Experts of a small language model: 2 picks a token, a shared expert of 256 neurons.
Below are experts of layer 2 (counted from 0) of a mixture-of-experts language model. Rows are named router (the router's row for the expert), gate (a neuron's input weights, with its number), up (a neuron's input weights, with its number) and show model dimensions 0-127. Each number is 128 + 32 x the weight over its row's rms, rounded and kept within 0 to 255.
Before each expert's rows: a language model's description of what the expert responds to. This comes from a sample of Wikipedia text that the model never trained on.

# expert 14
It responds to: Track lists, film bios. Pipe closing track-duration rows in album track listings, plus pronouns and film/bio verbs such as she, married, released, Directed, Nominated.
router [141 109 137 118 162  91 188 184 173 162 137 103 109 129 159 159 118 204 139 152 142 137 104 163 116 128 106 137  85 156 151 131 166 146 165 143 175 138 148 123 113  87 129  93  92 165 187 113 169 131  99 147 159 133 130 146 131 157  69  90  62 103 103 146 114  78 154  98  73  98 163 127 151 119  85  69 152 122 149 121 118  96 118 101 124 160 161 160 132 146 145 140  95 125 195 130 117  60  69 143 118 122 153 109  96 143 138 117  94 164 120 147 157 100  96 133 131 147 101 102 152 117  91 129 194 152 142 102]
gate0 [128 104 169 134 161 131  94 168 144 105  98 109 118  82 120 145 163 146 106 154 103 165 164 119  98  48 132 131  81 160 110 170 115 117 154 140 143 103 170 220  95 100 124 107 117 135 202  98 160 126  77 129 144 141 114 162 121 159  15 194 189 110  99 129  94  97 172 143 119 154 157 116 136 139 148 160 134 156 115 127 195 138 154 118 112 180  88 130 110 141 151 127 108 111 160 183 118  95  94  53 109 117 123 116 101  89 215 159  82 110 109 200 142  96 109 107 154 119 125 134 115 116 133 160 149  99 124 182]
up0 [179 137 111 124 146 107 128 153 122 137 182 138  90 148 154 104  79  71 161  54 135 116 120 154 152 195 208 115 137 160 101 168 140  88 164 143  92 167 140  37 150  97  97 123 145 136  82 104 119 133 112 136 128  78 110  80  95 152 167  54 111 125 135  83 109 134  94  95 182 168 162 138 102  91 135 144 108  67 166 186 135 199 137 112  85 180 131 137 176 129 127 129 138 112 109  81  70 132  88 161 139 115 104 105 116 152  82 162 124 135 120 109 183 104 141 160 140 148 119  63 163  82 163 101 104 109 166 116]
gate1 [ 97 100 161 171 176 160 149  79 170  95 149 146 166 156 122  90  82  93 181 189 146  89 156 124 115 101 105 133  91 150 126 113 113 134 101 142 100  88 133 117 111  80 167 164 164 122 131 100 137 120  73  74 166 104 156  91 169  82  92  82  90 127  89 107 169 161 117  81  86  73 135  87  94 133 189 170 151 150 128  87  75 111 159 132 106 107 115 126 109 161 127  88 130  88 100 128 128 172 187 140 155 194 174  94 129 175  92 136 147 101 100 137  86  99 176 108 145 141 108 194 121  72 173 139 166 139 129 152]
up1 [206  84  98 137 104  89  80 128 149 183 139 147 233 140 143 107 139 111 141 126 101 107 117 106 126  80  99 130 134 123 135 170  32 167 147  77 135 127 111  91 157 154 101 144 119 119 112 125 107  88 141 164 147 123 106 143 152 126 158 136 104 164 127 110 122 155 119  72 185 102 153 128 147 139 109 113 185 127 119 126 142 144 141  89 109 103 139 106 128 158  90 178 124 159  74 120  99  96 160 158 125  66 133 131 186  92  77 136 151 125  84 137 101  78 173  47 179 107 145 107 141 194 106  97 125 147 147  58]
gate2 [116 125 182 145 128 122 143 124 197 136 119 170 137  94 140 115 108 157 110 136  86 145  90 170 106 154 109  78 134 146 140  75  90 156 189 138 138 144 100  94 126  83 130 117 107 142 154 100 137 121  73 147 101 162 142 131 125 163  93 151 162 131 120 168  41  73 115 100 115 119 190 129 165  56 158 126 138 148 163 156 145 113 109 139 102 146 157 131  84  95 168 124 108 117 185 138 188 125 132 130 111 121 142 129  98 131 166 135  91 141 129 107 168 116 146 145  74 106 161 109 152  93 117  84 176  98 157 100]
up2 [107 153 111 174  99 151 108 150 152 151  95 181 131  99 143  88 113 112 105 133  68 151 139 169  76 131  83  60 167 175  72 127 105 119 149 112  79  81 154 141 172 145  82 162 133 132 175 167  61 142 112 109 124 170 156 156 139 185 168 165 129 129 135 134  64 140  72 157 114 118 140  63 136 115 154 140 146 151 169 127 147 113 131 125 128 110 153  81 130 116  92  77  98 113 137 100 147 147 136  82  83 109 121  98 102  92 128  82 116 100 144 118 129 177 116 165 114 127 142 158  87  38  88  91 101 126 166 174]
gate3 [ 93  80 130 120 107 112 120 106 125 103 115 163 140 148 110 110  97 107 124  68  86 122 188 112  66 100  77 147 159 163 161 108 143 125 144 122 126  84 175 170 134 108 147 127 144 125  97 147  63 135 122 117 141 124 155 131 124 108 187 106 113 138 141 122 118 181 160 131 112 116 140 123 105 158 119 177 132  95  79 119 124 101 144 120 161 147 102 122 120 130 134  60 129 113 106 136 142 153 152  84  93 119 130 107 156 165 107 126 176 144 134 116  73  91 158 178  84 118 111 122 130  35 120  92 103 142 147 140]
up3 [100  95 142 143 145  88 203 110 139  99 168 165 182 101 139 152 128 153 143 145  68 110  72 131 136 169 108 120 215 137 155 157 123 102 101  96  78 143 116 169 161 138 156  81 151 111  95 129 139  90 131 103 110 198 138 187 112 128 157 110 134 157 204  99  97 127  89 125  90 182 145 160  67 141 108  95 162 127 153 129 120 179  73 128 153 149 168 143 191 105 118 149 166 149  70 138 101 120 103 115  77 141 142 153 129 115 135  82 120 132 162 129 178 102 133 110  37 162 163 136 155 141 168 106 116 162  91 153]
gate4 [118 131 109  63 133 156 173 115 169 151 130  74 164 170 115 118 182 107 117 148 166 156 151  91 130 148 156 131 104 125  98 141 109 144 139 120 119 197 129 120  69 139 167 115 143  98 116 111  74 110 184  92 181 118 115 125  94  86  89 117 136 148 104 124 137 171 151 141  92 193 106 142 159 142  96 139 173 136 131  63  90 102 163 140 113 109  83 124 164 128  87 172 130 102 136 138  88 100 104 142 139 134 113 164 142 139  75 166 115 121 167 152 160 153 150 178 177 136 128 163 134 108  82 112 113 112 123 156]
up4 [144 116 140 162 103  78  89 175  79 183  96  85 164  73 128 137 107 155 124  94 110 129  28 102 118 107 132  66 106 128 215 149 110  81  90 160  78  86 129 116 141 106 106 111 180 144 159 111 175 117 163 169  84 135 116  83 163 121 138 153 136 134 154 162 143  62 146 118 158  86 175  78 151 130 165 133 101 135  95 196 183 146  99  90  74 121 146 134  35 131 134 144 137 130 145  99 147 135 192 145 175 124 171 138  87 107 175 125 110 149 135 165  72 100 131  94 145 150  61 104 114 102 110 124 151 159 170 134]
gate5 [109 108 140  47 148 158 156 101 133 127 103  64 123 155 171 166 135 166  98 120 172 131 123 136 144 137 103 139 120  98 169 130 157 168  71 123 136 110 154 186  72  42  76 151 160 129 109 124 105 102 110 103  90  65  76  95  98 129 219 116 120 132  94 127 149  92 152 106 159 132 178 100 102  91 147 165 127 125 133 120 117 121  98 136 119 150 161 124 132 122 170  87 168 162 135 132 203 144 151 143 132 103 129 143 110 169  95 101  81 117 134  75 170 149 118 137  82 137 183 138 191 100  90  78 116 153  76 104]
up5 [124 200  60 126 157 153 109 134 162 118 146 142 184 125 123 162 142 116 167 100 123 122 138 148  98 121 130 143 137 158 120 141 169 163 186 129 113 131  89  66 131 124 169  77  89 152 148  96 176 131 127 162 166 158 145  82 140 130  44 157 147 140 122 168 128 128 118 126 157 135 146 127 174  96 166  67 165  98 142 148 116 176 166 116 105 171  75 144 183 125 143 192 103  77 172  98  97 142 149  99 119 126  94 103 138 120 163 169 158 107 169 194 151 128 177 129 138 111 122  97 107 135 139 174 133 163 106 154]
gate6 [175 137 161 146  91  83 121  53  65 158 125 153 113 189  72 105 153  72 183 176 141 139 156  83  83 150 119 142 184 200 177 154 114 164  93  83 114  74 129  80 161 155  97 167 169 133 121 176  61 131 179  55 174 163 159 163 145 116 121 153 108 102 180 106  91 172 116 183 135 124 135 137 133 162  94  85 143 155 157  84 135 132 119 127 202  92 128 120 166 143  92 161 110 124 129 160 157 119 165 122 180 123  74  89 116  81 153  92 134 119 134  98  43 196 106  95 120  82 127 146  80 171 144 181 171 140 100 166]
up6 [122 174  97 131  96  83 198 152 164 123  95 136  81  76 147 146  98 125  71 134  94 127 124  93 157 135 141 102 147  90 120 105 136 196  91  64 127 101 184 185 115 100 127 136 119 115 134 147 114 142 135 130 159 134 161 138  85 113 166 122 142 131 120 141 142 152 203 139 151 128 119  92 149 133 110 106 129 127 119 161 128  82 158 154 101 100 114  79 138 165 114 173 134 129 220 148 147 134 133  82  93 143 104 129 117 112 147 127 113  68 180 139 106 168 136 112 167 115 127 130 149 145  87 134 105 139 141  91]
gate7 [147 164 126  90 163 128  98 114 139  87 141 151  81 142 187 123 122 171 133 134 171 156 146  71 108 161 150  82 135 139 103  68 119  90 142 138 178 139 102 196 103 101 104 111 126 106 134  81 145 146 204 128  58 154 132 146 107 129 157 147  77 112 114 134 136 112 159  82  97  59  93 104 183 135 165 150 101 102 153 166 121 115 124 100  81  88 150 193 117 139 111 131 161 169 133 114 144 128  85  93 120  66 156 148 108 148  93 116 100 174 114 130 136 113  80 163 134 112 162 121  79 107 173 133 102 102 105 185]
up7 [ 81  93  91 131 125 109 133 139 169  95 151 155 169 124 114 136  72 108 140 172  89 134 116 137 113 171 126 160 156 110 115 105 113 117 141  84 155  83 164 175 151 132 137 117 148 127 145 117 163  98  76  97 142 135  96 124 136 184  82   0 107 153 198 143 209 115 144 220 137 158 123 125 153 147  67 147 101  45  89  70 147 151 170 157 119  86 120  99  58 108 123 121  85 188 125 101  75 110 124 163 144 129 107 150 112 110 161 128  98 102 110 149 150 154 120 119  95 190 214 160 127 149 116 137 137 180 125  86]

# expert 30
It responds to: Section heading equals signs. The equals signs of wiki section headings, like ==Career== or ===Singles===, especially the closing or second =.
router [165 150 154 155 198 153 167 154 234 183 146  33 129 154 144 145  97 151 150 102 175 123 152  92  83  81 115 104 151 166 127 120  62 102 137 152 136 197 186 149 165  61  39  88  66 135 175 112 148  57 130 200 138 119  72 100 153 130 152 107  68  82 147 210 129 140 149 137  81 138 102 132 114 116 108 145 148 118 160 119 109 135 142 162  91 181  98 160  77 179 105 100 113 148 140 118  97 130 136 114 133 163 122 146 113 116 142 152  95 144 165 130 156  98 144 104 117 126 143 150 133 167 139  93 195 116 103 157]
gate0 [141 104 110  79 132 161 122 166 209 141 133  96  91 105  93 140 104 180 127 150  93 141 139 152 137  85 113 153  92 135 154 153 104 127 164 147 121 118 118 176 131 111 135 150 142 133 198 101 132 132 133 113 164 161 176 124 133 145 116 162 137 109 102 119 138 122 147 180 132 151 125 102 103 102 136  97 142 144 147  78 159 154 164 129 104 156 101 178  68 148 165  89 137 100 145 136 119 110 138 114 135 105  97 102 119 102 170 174  97 154 120 131 164  92 112 112 219  58 120 130  71 118 128 163 163 111 154 164]
up0 [157 112 154 184 150  61 101 153 108 152 168 130 109 145 164 112 133  91 132  62  87 120 135 144 133 203 173 103 158 164 138 163 163  94 110 137 149 150 179  89 138 101 103  76 119 125 136 121 148 139 106 150 108  65 104 152  75 176 109 101 135 161 125 153 112  97 134  51 146 192 133 137 119 160 157 161  96  72 161 198 153 143  96  73  82 159 129 108 205 140 127 120  78 128  97 103  94 120  68 116 105 134  87  96 137 124  89 109 101  73 111 176 116 123 118 151  92 176 127  96 154 101 147 121 124 159 165 141]
gate1 [110 137 168 111 146 151 102 144 156 108 156 141 164 120  88 122 126  90 125 168 154 118 172 126  99 158 111 137 132  77 158  68  92 140 109 155 147 125 170 163 122  92 138 112 111 103 131  92 144 172 143  95 119 141 184 110 146  94 163 117 125 107 122 105 201 130 120 130 114  92 122  68 116 150 183 149 114 160 134  56  86 129 118 123  82  53 128 123  95 213  98  49 121 117 166 148 150 210 115  94 136 211 171 128 179 158 148 125 168 118  93  94  71 142 168 131 163 141 155 148 138 119 178 150 161 181 145 166]
up1 [157  86  91 149  83 152  72 154 152 151 127 114 163 106  87 127 119 127 139 167 132  93  87 101 124  83 122 133 121  87 106 200  89 156 107 114 132 160 137  96 148 158 123 155 137 139 102  79 119  91 196 150 152  96 127 107 162 136 110 131 135 143  91  82 131 129 120 100 171 132 170 109 172 161 114 109 132 115 118 108 159 155 142  93 147  73 135 112 102 166  86 150 115 150  78 139 113 135 143 198  91 117 133 145 125  85 137 122 157 140 106 132 105 111 159 126 161 115 133 125 146 147 168 100 117 122 160  95]
gate2 [120 114 158 214 125  41 136 157 146 162 131 166 197 106  99 139 109 153 156 133 101 133 104 143 103 138 108 124 122  94 170  77 113 148 152 123 155 154 150 106  90  84 107 129  77 170 133 133 179 153 106 142  94 152 123 152 117 134 108 187 139 100 117 125  93  80 128 130 138  81 113 135 195  81 146  88  78 112 175 146 132  86  79 157 118 143 120 129 120 135 132 129 102 135 186 146 136 146 159 105  92 133 145 123 113 140 160 121 129 172 102  91 127  78 144 144 121  75 141 125 175 146 159 101 174  79 131  91]
up2 [ 98 149 120 195 105  96 117 134 116 121  76 153 170 104 108 148 114 152 159 142  72 156 113 103 103 139  70 108 152 113  89  91  96 122 129  91 155 117 180 141 135 163 136 170 119 172 154 212 106 170 145 101 112 163 141 200 132 168 173 191  96 132 103  73  68 119  96 152 126  78  80 105 173 144 173 118  96 119 159 113 112  83 160 170 132 130 156 129 104 133  81 119 104 134 158 107 127 160 131  68  60 121 144  98  94 115 113  82 173 154 120  99 132 174 125 160 143 123 141 149 131 150 129  79 111  85 135 107]
gate3 [117 131 173 138 110  93  95  73 156 119 137 145 161 179  80 122 107 120 111  71 106 172 134  98  93 155 130 132 114  97 143 121  91 146 117 152 130 110 112 142 144 121 167 176 154 125 124 137 115 141  88 107 111 182 127 151  92 140 137 119 134 131 117 120 132 104 175 133 111 107 139 149 156 144 108 165 127  92  66 127 109  80 107 114 179 118 121  99 111 102  81  43 124  83 166 113 160  92 174  97 131 161  78 118 161 135 200 190 196 128  21 103  79 105 135 186 121 111 109 174  86  83 116 121 137 123 109 126]
up3 [141 120 133 101 148  84 190  41 102  83 147 169 135 158  90 164 161 151 112 186 133  72 116 143 169 155 113  99 165 117 168 126  88 156 124 132  61 140  86 172 154 112 109 104 150  71 109 158 130 179 200 105 129 185  87 163  89 124 173 121 113 191 194  73 178 115  94 103  89 155  90 174  97 111 168 116 176 127  97 109 145 160 110 160 172 143 154 159 184 126 116 140 143 140  95 159  42 140 105  98 111 139 123 172 135 135 122 114  96 107 150 142 129 107 143 101 106 109 153 106 159 135 135 107 153 130 112 147]
gate4 [137 102 117  88 136 196 141 135 164 119  95  86 184 149  92  79 181  84 116 143 191 135 188  64 128 134 156  79 146 147  86 134 130 237  82 110 100 147 158 131 120 110 137 151 167 128  93  72 118 119 167  80 161 178 134 144 118  86 107 114 157 112 111 145 108 144 141 151  97 154 121 148 174 134 141 187 144 114  85  71 115 137 169  93 134 107 125 143 155 124 102 149 124 155 176 143  71 142 132 124 113 147 132 152 182 135 119 163 102 113 136 164 150 116 130  86 162 110 100 161 124 144  82  83 137  85  94 151]
up4 [135 143 100 108  65 110 107 141 108 145 104  76 176  74 138 159 112 163 133  68 120 126  82 148 108 101 185  68 109  67 167 114 122  93  91 115 114 136 129 104 122  77 143 134 161 154 200  98 138 112 168 171 119 122 169 125 114 106 137 142  94 117 148 153 140 188 151 137 134 119 169  96 141 147 121 121 138 114  77 195 176 109 112  80 102 154 122 134 107 151 151  92 120  85 180 137 114  98 147 152 130 116 130 166  84 124 109  91  82 180 127 147  97 100 195  66 106 174 111 121 147 125 150  85 198 125 143 163]
gate5 [130 123 128 127 174 132 159  83 172 133  89  67 173 121 167 182 129 147 137  86 143 111 123 111 178 132 129 111 165 130 120 135 139 140 112 135 137 129 145 171  24  58 111 163 117  90 120  80 110 104 121 127 147  58  65 132 128 109 126 143 125 143 124 213 178 120 146 175 165  76 186 134 158 115 151  98 100  94 158 123 141 148 108  87  91 170 175 140 129  82 189 137 187 153 133 115 172 142 151 119 109  99  73 153 144 158 137  99  96 130 110 125 156 178 152 135 113 123 136  98 160  87 102 156 130 129  59 146]
up5 [141 171  70  89 169 172 120 196 136 118 178 209 118 112 158 143 141  91 112 133 161 130 145 170  97 152 129 195 106 138 141 132 166 179 149  97 101 118  77  91 200 147 141  68 146 169 116 124 180 126 109 145 144 180 147  85 121 144  94 139 143 113 113 119 116 148 126  63 145 158 157 105 118  75 136 143 158 140 119  96 132 150 125 112 120 125  54 133 178 138 137 173  79  85 198 108  83 120 104  92 144 115 155 120  84 139 150 165 104 109 165 151 138 102 129 142 131 134 167 118 161 127 122 108  85 173 143  79]
gate6 [ 95 136 107 132  97  30 131 100  68 104 142 147 168 174  79  93 118  62 210 181 126 180 116 119  96 161 145 189 139 158 121 116 119 165  85 104 148  46 163 124 181 195 141 157 134 105 114 184 120 135 128  80 146 175 185 190 187  57 146 150  76 106 102 106 212 176 141 171 160  89 119 142 147 118 159 124 161 144 137  88  85 117 110 116 228 104 144 131 136 143 101 141 151 119 120 132  88 135 155 153 117  97 114  94 178 128 105 126 140 126 146  92  44 169  95 105  89 134 140 117  90 184 167 160 152 137  84 101]
up6 [202 170 137  85  93  96 159 184 120 124 123 161  68 119 139 111 115  82 112  87 174  78 118 158 178 136 119  58 139 115 120 158 132 143 159 116  97 128 160 161 159  82 185 122 134 127 157 138 180  75  72 103 143 149 159 136  88 101 136 134 141 140 159 116 140 153 179 156 158  85 161 127 147 136  81 118 100 181 118 124 108 107 171 119 107  84 109  47 146 196 136 141 137 123 166 173 154  79 113 107  95 119 113  98 119  90 158 140 105 102 156 119 126 174 136 123 155  97 158 129 144  74 108 152  75 127  93 138]
gate7 [160 165 137  78 157  42 108 156  75 125 123  84  93 250 175 113 137 123 143 124 179 154 125 122 110 116 112  96 132 135 108 100  66 137 176 146 146 126 130 168 105 157  98  92 129 169 113 147  93 121 166 111  93 190 122 158  56 111 164 174  93  87  97 113 118 139 207  90 120 136 145 132 179  79 121 151 132 101  96 150 116 128 100 111 106 103 119 189 146 139 138 154 127 181 132 153 138 102  95 160 118 110  94 127  90  98  77 105 108 124 126 152 128  81 113 167 146 140 144  66 104 151  79 103  85 162  86 171]
up7 [128 111 170 129 103 163  91 121 148  63 141 141 137 133  75 117  96  95 131 140 123 138 140 100 137 171 132 157 206 151  89  98  67 150 153 132 149 106 148 185 132 167 155 190 136 107 135 190  93 167 112  44 129 136 102 162 137 137 115  65 137  77 143 114 154  58 199 175 119 125 149 126 150 140  76 150  97  73  61 134 153 118 146 174 185  89 130 108  43 151  93  93  92 137 108 118 151 149 160 176 140 167  75 155 129 115 151 119  83 116 111 129 183 120 116 169 149 135 147 124 108 181  95  80 164 156 101 103]

# expert 16
It responds to: Television drama terms. Television words like drama, episode, TV, series, games, plus word-final suffixes such as -ities, -es, -ome, and table pipes in ratings tables.
router [138 143 161 138 131  67 167 153 161 134 123 130 111 185 189 153 107 175 142  83 104  94 132 121 189 171  84 151  96 121 163 141  93 146 151 122 167 137 140 163 122  54 168 125 111 115 164 105 114 187 124 155 147  86 133 157 103 112  67 130 141  75  86 142  93 119 162 127 165  70 176 104 118  49  90 155 127 126 140 124 127 119 137 142 145 160 113  99 175 134 175 112 121 108 195 121 140 119 137 179  99 161 106 183 119 122 136  93 104 144 129 147 124  93 130  98 119 136 123  95 154  95  87 172 198 160 112 128]
gate0 [147 117 161  89 129 150  87 149 184 126 143  78 121 132 109 162 157 155 106 161 107 151 173 143 134  77 107 119  64 135 175 130  96 150 149 149 134 128 148 175 166 104 176 129 159 128 191 153 157 191 149 131 144 123 124 129 112 110 117 195 189  78 102 135 105 125 119  89 161 129 179 156 135  71 156 107 115 177 134 164 163 135 138  88  98 177 147 101 112 123 122  92 123 122 167 154 102  80 115  80 123  66 141 106 104 130 176 173  69 159 112 153 146 115 120  99 167  94 159  76  83 106 155 158 133 123 170 109]
up0 [182 103 133 128 129  76 121 189 138 136 127 146 112 131 154  83  80  97 151  72 114  75  98 148 112 173 214 118 154 181  82 167 189  55 140 150 121 137 154  98  89  78  43 115 112 132 117  88 134  84 110 127 104  78 101 102 142 175  95  54  89 166 126 134 142 100 123 137 134 187 154 130  76 129 123 156 105  77 129 136 152 178 143 157 111  91  49 152 182 122 140 150 123  94 112  99 136 169  85 134 105 184  85 127 141  99  86 130 168  94 123 123 158 132 140 130 101 148 100 103 175  84  95 105 119  87 121 151]
gate1 [121 142 138 124 121 128 100 112 144 125 215 178 147 126  99 124 121 115 124 168 111 141 168 121  96 179 130 138 139 112 147 100  98 135 135 154 163 100 151 147 136 109 125 145 137  80 122 144 119 130 134 103 115 146 149  91  87 132 152 128  79 105  25 130 174 128 130 126  76  88 136  91 103 160 126 137 118 154 150  97  57 126 116 124 113  98  93  76  85  97 100  56 146  85 127  76 134 199 193  64 115 143 131 137 131 100 100  96 138 125 100  91  90 149 155 143 165 128 194 159 143 109 155 147 132 162 166 138]
up1 [191 100 124 127 101 138  91 157 144 107  86 118 210  95 127 109 124 129 163 113  57 183 115 121 157  78  95 162 101 116 106 177  71 148 134 138 109 156 122  85 161 143 122 158 118 153 100 131  66  90 199 141  73  80  89 136 114 168 115 136 120 137 153 131 132 133  89 102 149 141 170 132 139 133 111  84 161 125 120 145 143 127 137 114 158 109 132 141  93 157 136 134 111 165 108 166 100 102 150 212 148  80 120 115 142 116 141 117 192 163 115 116 107 110 212 109 158 113 185 128 148 142 154  93 159 131 150  92]
gate2 [161  81 158 167 154  88 140 161 152 151 126 140 155  96 121 125 116 141 104 148  51 117  74 122 100 138 144 128 153  81 141 143  92 130 147 153 140 148 139  92  93  95 122  93  68 163 147 125 183 119  38 131  92 128 123 140 120 192 126 152 156 116 127 138  67  81 104 148 113 100 167 148 181  73 136  97  99 115 175 173 136 114 102 122  69 190 160 136 130 119 147 148 152 150 199 160 178 121 143 130 159 154 147 135 122 135 137 147 120 163 113 132 131  77 169 171 121 109 123 131 207 141 113 117 172 110 104  70]
up2 [171 126 103 162 128 123  66 160  99 126  79 124 160 122 133 111 142 117 115 158  60 141 141 137  90 116 116 110 186  92  71 156  79 118 119 141 127  85 173 125 139 191 125 146 113 140 159 186 142 134 108 107 124 133 100 193 127 194 190 157  97 117  95 130  76 138  72 184 107 106 113 117 166 135 144 131 101 128 173 143 104  71 154 149  75 138 167 111 128 129  99 131 142 151 189 104 157 137 120 116 111 128 123 107 118  92 109 107 173 126  99 131  96 152 115 198 146 173 116 187 153 132  92 114 115 115  77 126]
gate3 [129 103 128 112 106  86  91  83 144 143  81 162 109 177 111 139 127  98 135  46 177 220 166  88 124 105 116 134 112 131 136 122  95 128  93 130 140 118 112 111 136 111 112 186 101 141 129 111  81  86 119 116 144 167 186 129 149 130 166 171 168 142 135 128 105 134 141 100 161 109 106 125 121 191 127 150 121 109  68 103 172 148 125 125 173 149 110  88 128 135 117  58 143 111 136 109 174 160 150  82  91 145  85 130 165 185 110 169 234 140 111  96  60 102 104 139  55  79 139 113  92  67  96 115  90 114 144  97]
up3 [ 75 104 146 117 164 106 156  82 132 105 123 159 122 152 100 160 189 175 147 155 114  43 128 166 115 136 127 138 204 129 166 143 107 129 143 108  75 118 105 181 154 124 108  80 119 130 106  89 158 145 154  99 125 134 136 191  70 120 144 125  98 132 157  87 121 170 145 133  71 154 154 160 111 134 115  89 158 190 103 124 117 165 120 141 126 146 170 139 189 108 140 130 180 129  84 145  72 133  91 141 107  90 139 160 162 130 121 106 138 136 139 141 165  87 170  47  85 137 152 161 201 132 165 155 124 202  95 121]
gate4 [111  89 142  78 141 162 130  79 171 130 183 101 144 170 102 104 171  79 123 141 163 139 138  68 152 154 112  96 119 159 104 115 104 153 120 124 160 154 116 119 107 107 131 148 173 121 115 101  99 141 223 101 193 168  86 128 103 101  91 142 141 122  70 125 139 148 119 152 119 165 118 120 182 114 139 184 107  89  98 111  97 154 133  87 110 117 181 142 132  99 130 170 148 125 131 168 118 104 110 147 174 121 146 128 138 115  94 136 128 106 172 139 165 149 141 149 177 110  77 172 124 149  83 156 139  55 144 140]
up4 [101 121 138  92 110 106 143 147  64 142  36 127 155  98 104 118 143 179 130  99  98 100  51 126 129  93 178  90 100 130 147 135 104  56 121 157  66 111 144  80 116 149 155 136 170 103 113 161 159  88 171 169  74 107 110 124 168  80 134 133  90 182 170 169 109 148 135 109 138 107 162 102 156 187 148 126 163  98  98 173 142 124 114 104 119 119 100  80  54 160 133 113  94  98 109 138 102  88 139 121 142 117  70 146 105 133 132  96 140 204 144 199 112 121  84 140 131 167 101 134 103  66 143 125 111 183 149 118]
gate5 [147 161 110 125 128 187 168 101 131 147 107 104 176 128 189 190 145 192 123  73 189 127 138 133 159 105 121 123 118 120  96 155 147 160  74 173 146 105 155 173 106  99 144 119 154 125  96 123 118  97 142 114 116 156  69 102 118 115 172  94 113 137  83 147 107  83 143 104 181 117 221 117  65 109 161 152 132  88 140 105 160 136 142 128 146 168 147  85  88 103 146 101 133 139 120 174 181 103 133 102 120 128 110 130 147 184  98  92  65 107 134 165 178 136 133 133 103  94 194 141 170  71 125 119 110 176  47 125]
up5 [112 145 107  89 192 142 108 157 169  96 144 146 142 134 103 140 138  95 132 141 105 152 164 138  81 129 150 140 117 120 169 121 154 161 171  92 122 113 113 106 134 140 103 108 134 118 109  89 156 124 105 144 150 108 177  98 106 128  58 182 168 137 159 160 156 168  87 184 138 143 150  99 174  83 116  84 111 138 123 115 109 149  96 105  82 115  69 174 188 171 144 151 133  94 191 102  95 149 156 127 126 122 131  73 118 141 158 189 138 111 176  85 144 121 128 148 126 132 103 103 142 160  92 150  78 127 163 102]
gate6 [100 167 156 135  84  73 139  59  84 119 104 158 125 209  93 142 144  63 171 146 134 161 104 129  76 129 102 160 121 176 175 163 115 182 110 130 138  88 153 125 178 145 126 181 128  82  93 181 114 136 134 104 161  84 134 187 150  82 115 118 112 135 118 129 134 181 131 168 148 103 132 163  98 168 158 106 170 173  71 121  75 110 105  75 147  51 179 142 151 124 104 177 129 129  96 110 124 134 174 163 130 168 118 121 146 133 130  87 124 123 140 138 100 197 128  76 101 123 127 121 103 130 155 171 141 129 116 128]
up6 [193 170 108 139 121 136 133 156 153 133 110 119  93  90 141  98 118 117 121  64 111 122  97 136 134  92 113  84 154 104 150 111 104 148 132 103  55 110 189 187 142  78 115 160  69  91 147 142 144 156  52 129 192 170 133 160  94  90 137 127 126 101 115 122 122 149 190 145 136 143 146 115 158  87  97  91 119 130 106 107 130 121 173 117 104  76 137  90 130 145 117 169 114 136 147 180 151 146 168 109  77 132  82  70 118  56 117 137 141  84 134 116 120 207 166 120 177 147  97 145 160 147 107 104 125  75 112 126]
gate7 [159 159 165  66 161 155  73 123  84 151 143 127 145 167 176 102 115 132 153 197 144 158 149 127  81 179 125  94 131 105 114  43 123 135 153 163 170 147 171 142 148 107 120  88  94 153 129 167 145 123 139  83  84 211 111 166  92  55 134 151  81 144  92 130 128 123  83  98  85 127 131 150 162  87 137 139  95 117 101 102 134 132 139 117 125 127 171 161  74 134 109 166 119 168 147  60 157 125 103  66 192 122 187 124 112 144 143  93 113 112 116 150 128 108 137 135 132  99 167 145  72 163 103  77  83 113  68 143]
up7 [134  93 127 141  83 169 101 149 133  73 115 183 166 142 130 149  77  74 109 167 113 152 163 131 145 169 147 157 159 131  94  88 120  97 127 125 116  92 131 156 134 115 138 130 116  93 134 132 148 128  64  80 128 131 135 148 174 127  96  83  80 129 180 126 164  94 141 178  98 118 173  86 137  96  85 170 108  90  64  69 146 120 142 172 106 107 135  64 107 170  85 112  97 127 127 109  81 163 154 160 179 147 145 168 124 115 155 125  90 136 126 150 139 127 117 144  80 116 122 206 124 149 113  81 172 106 105  51]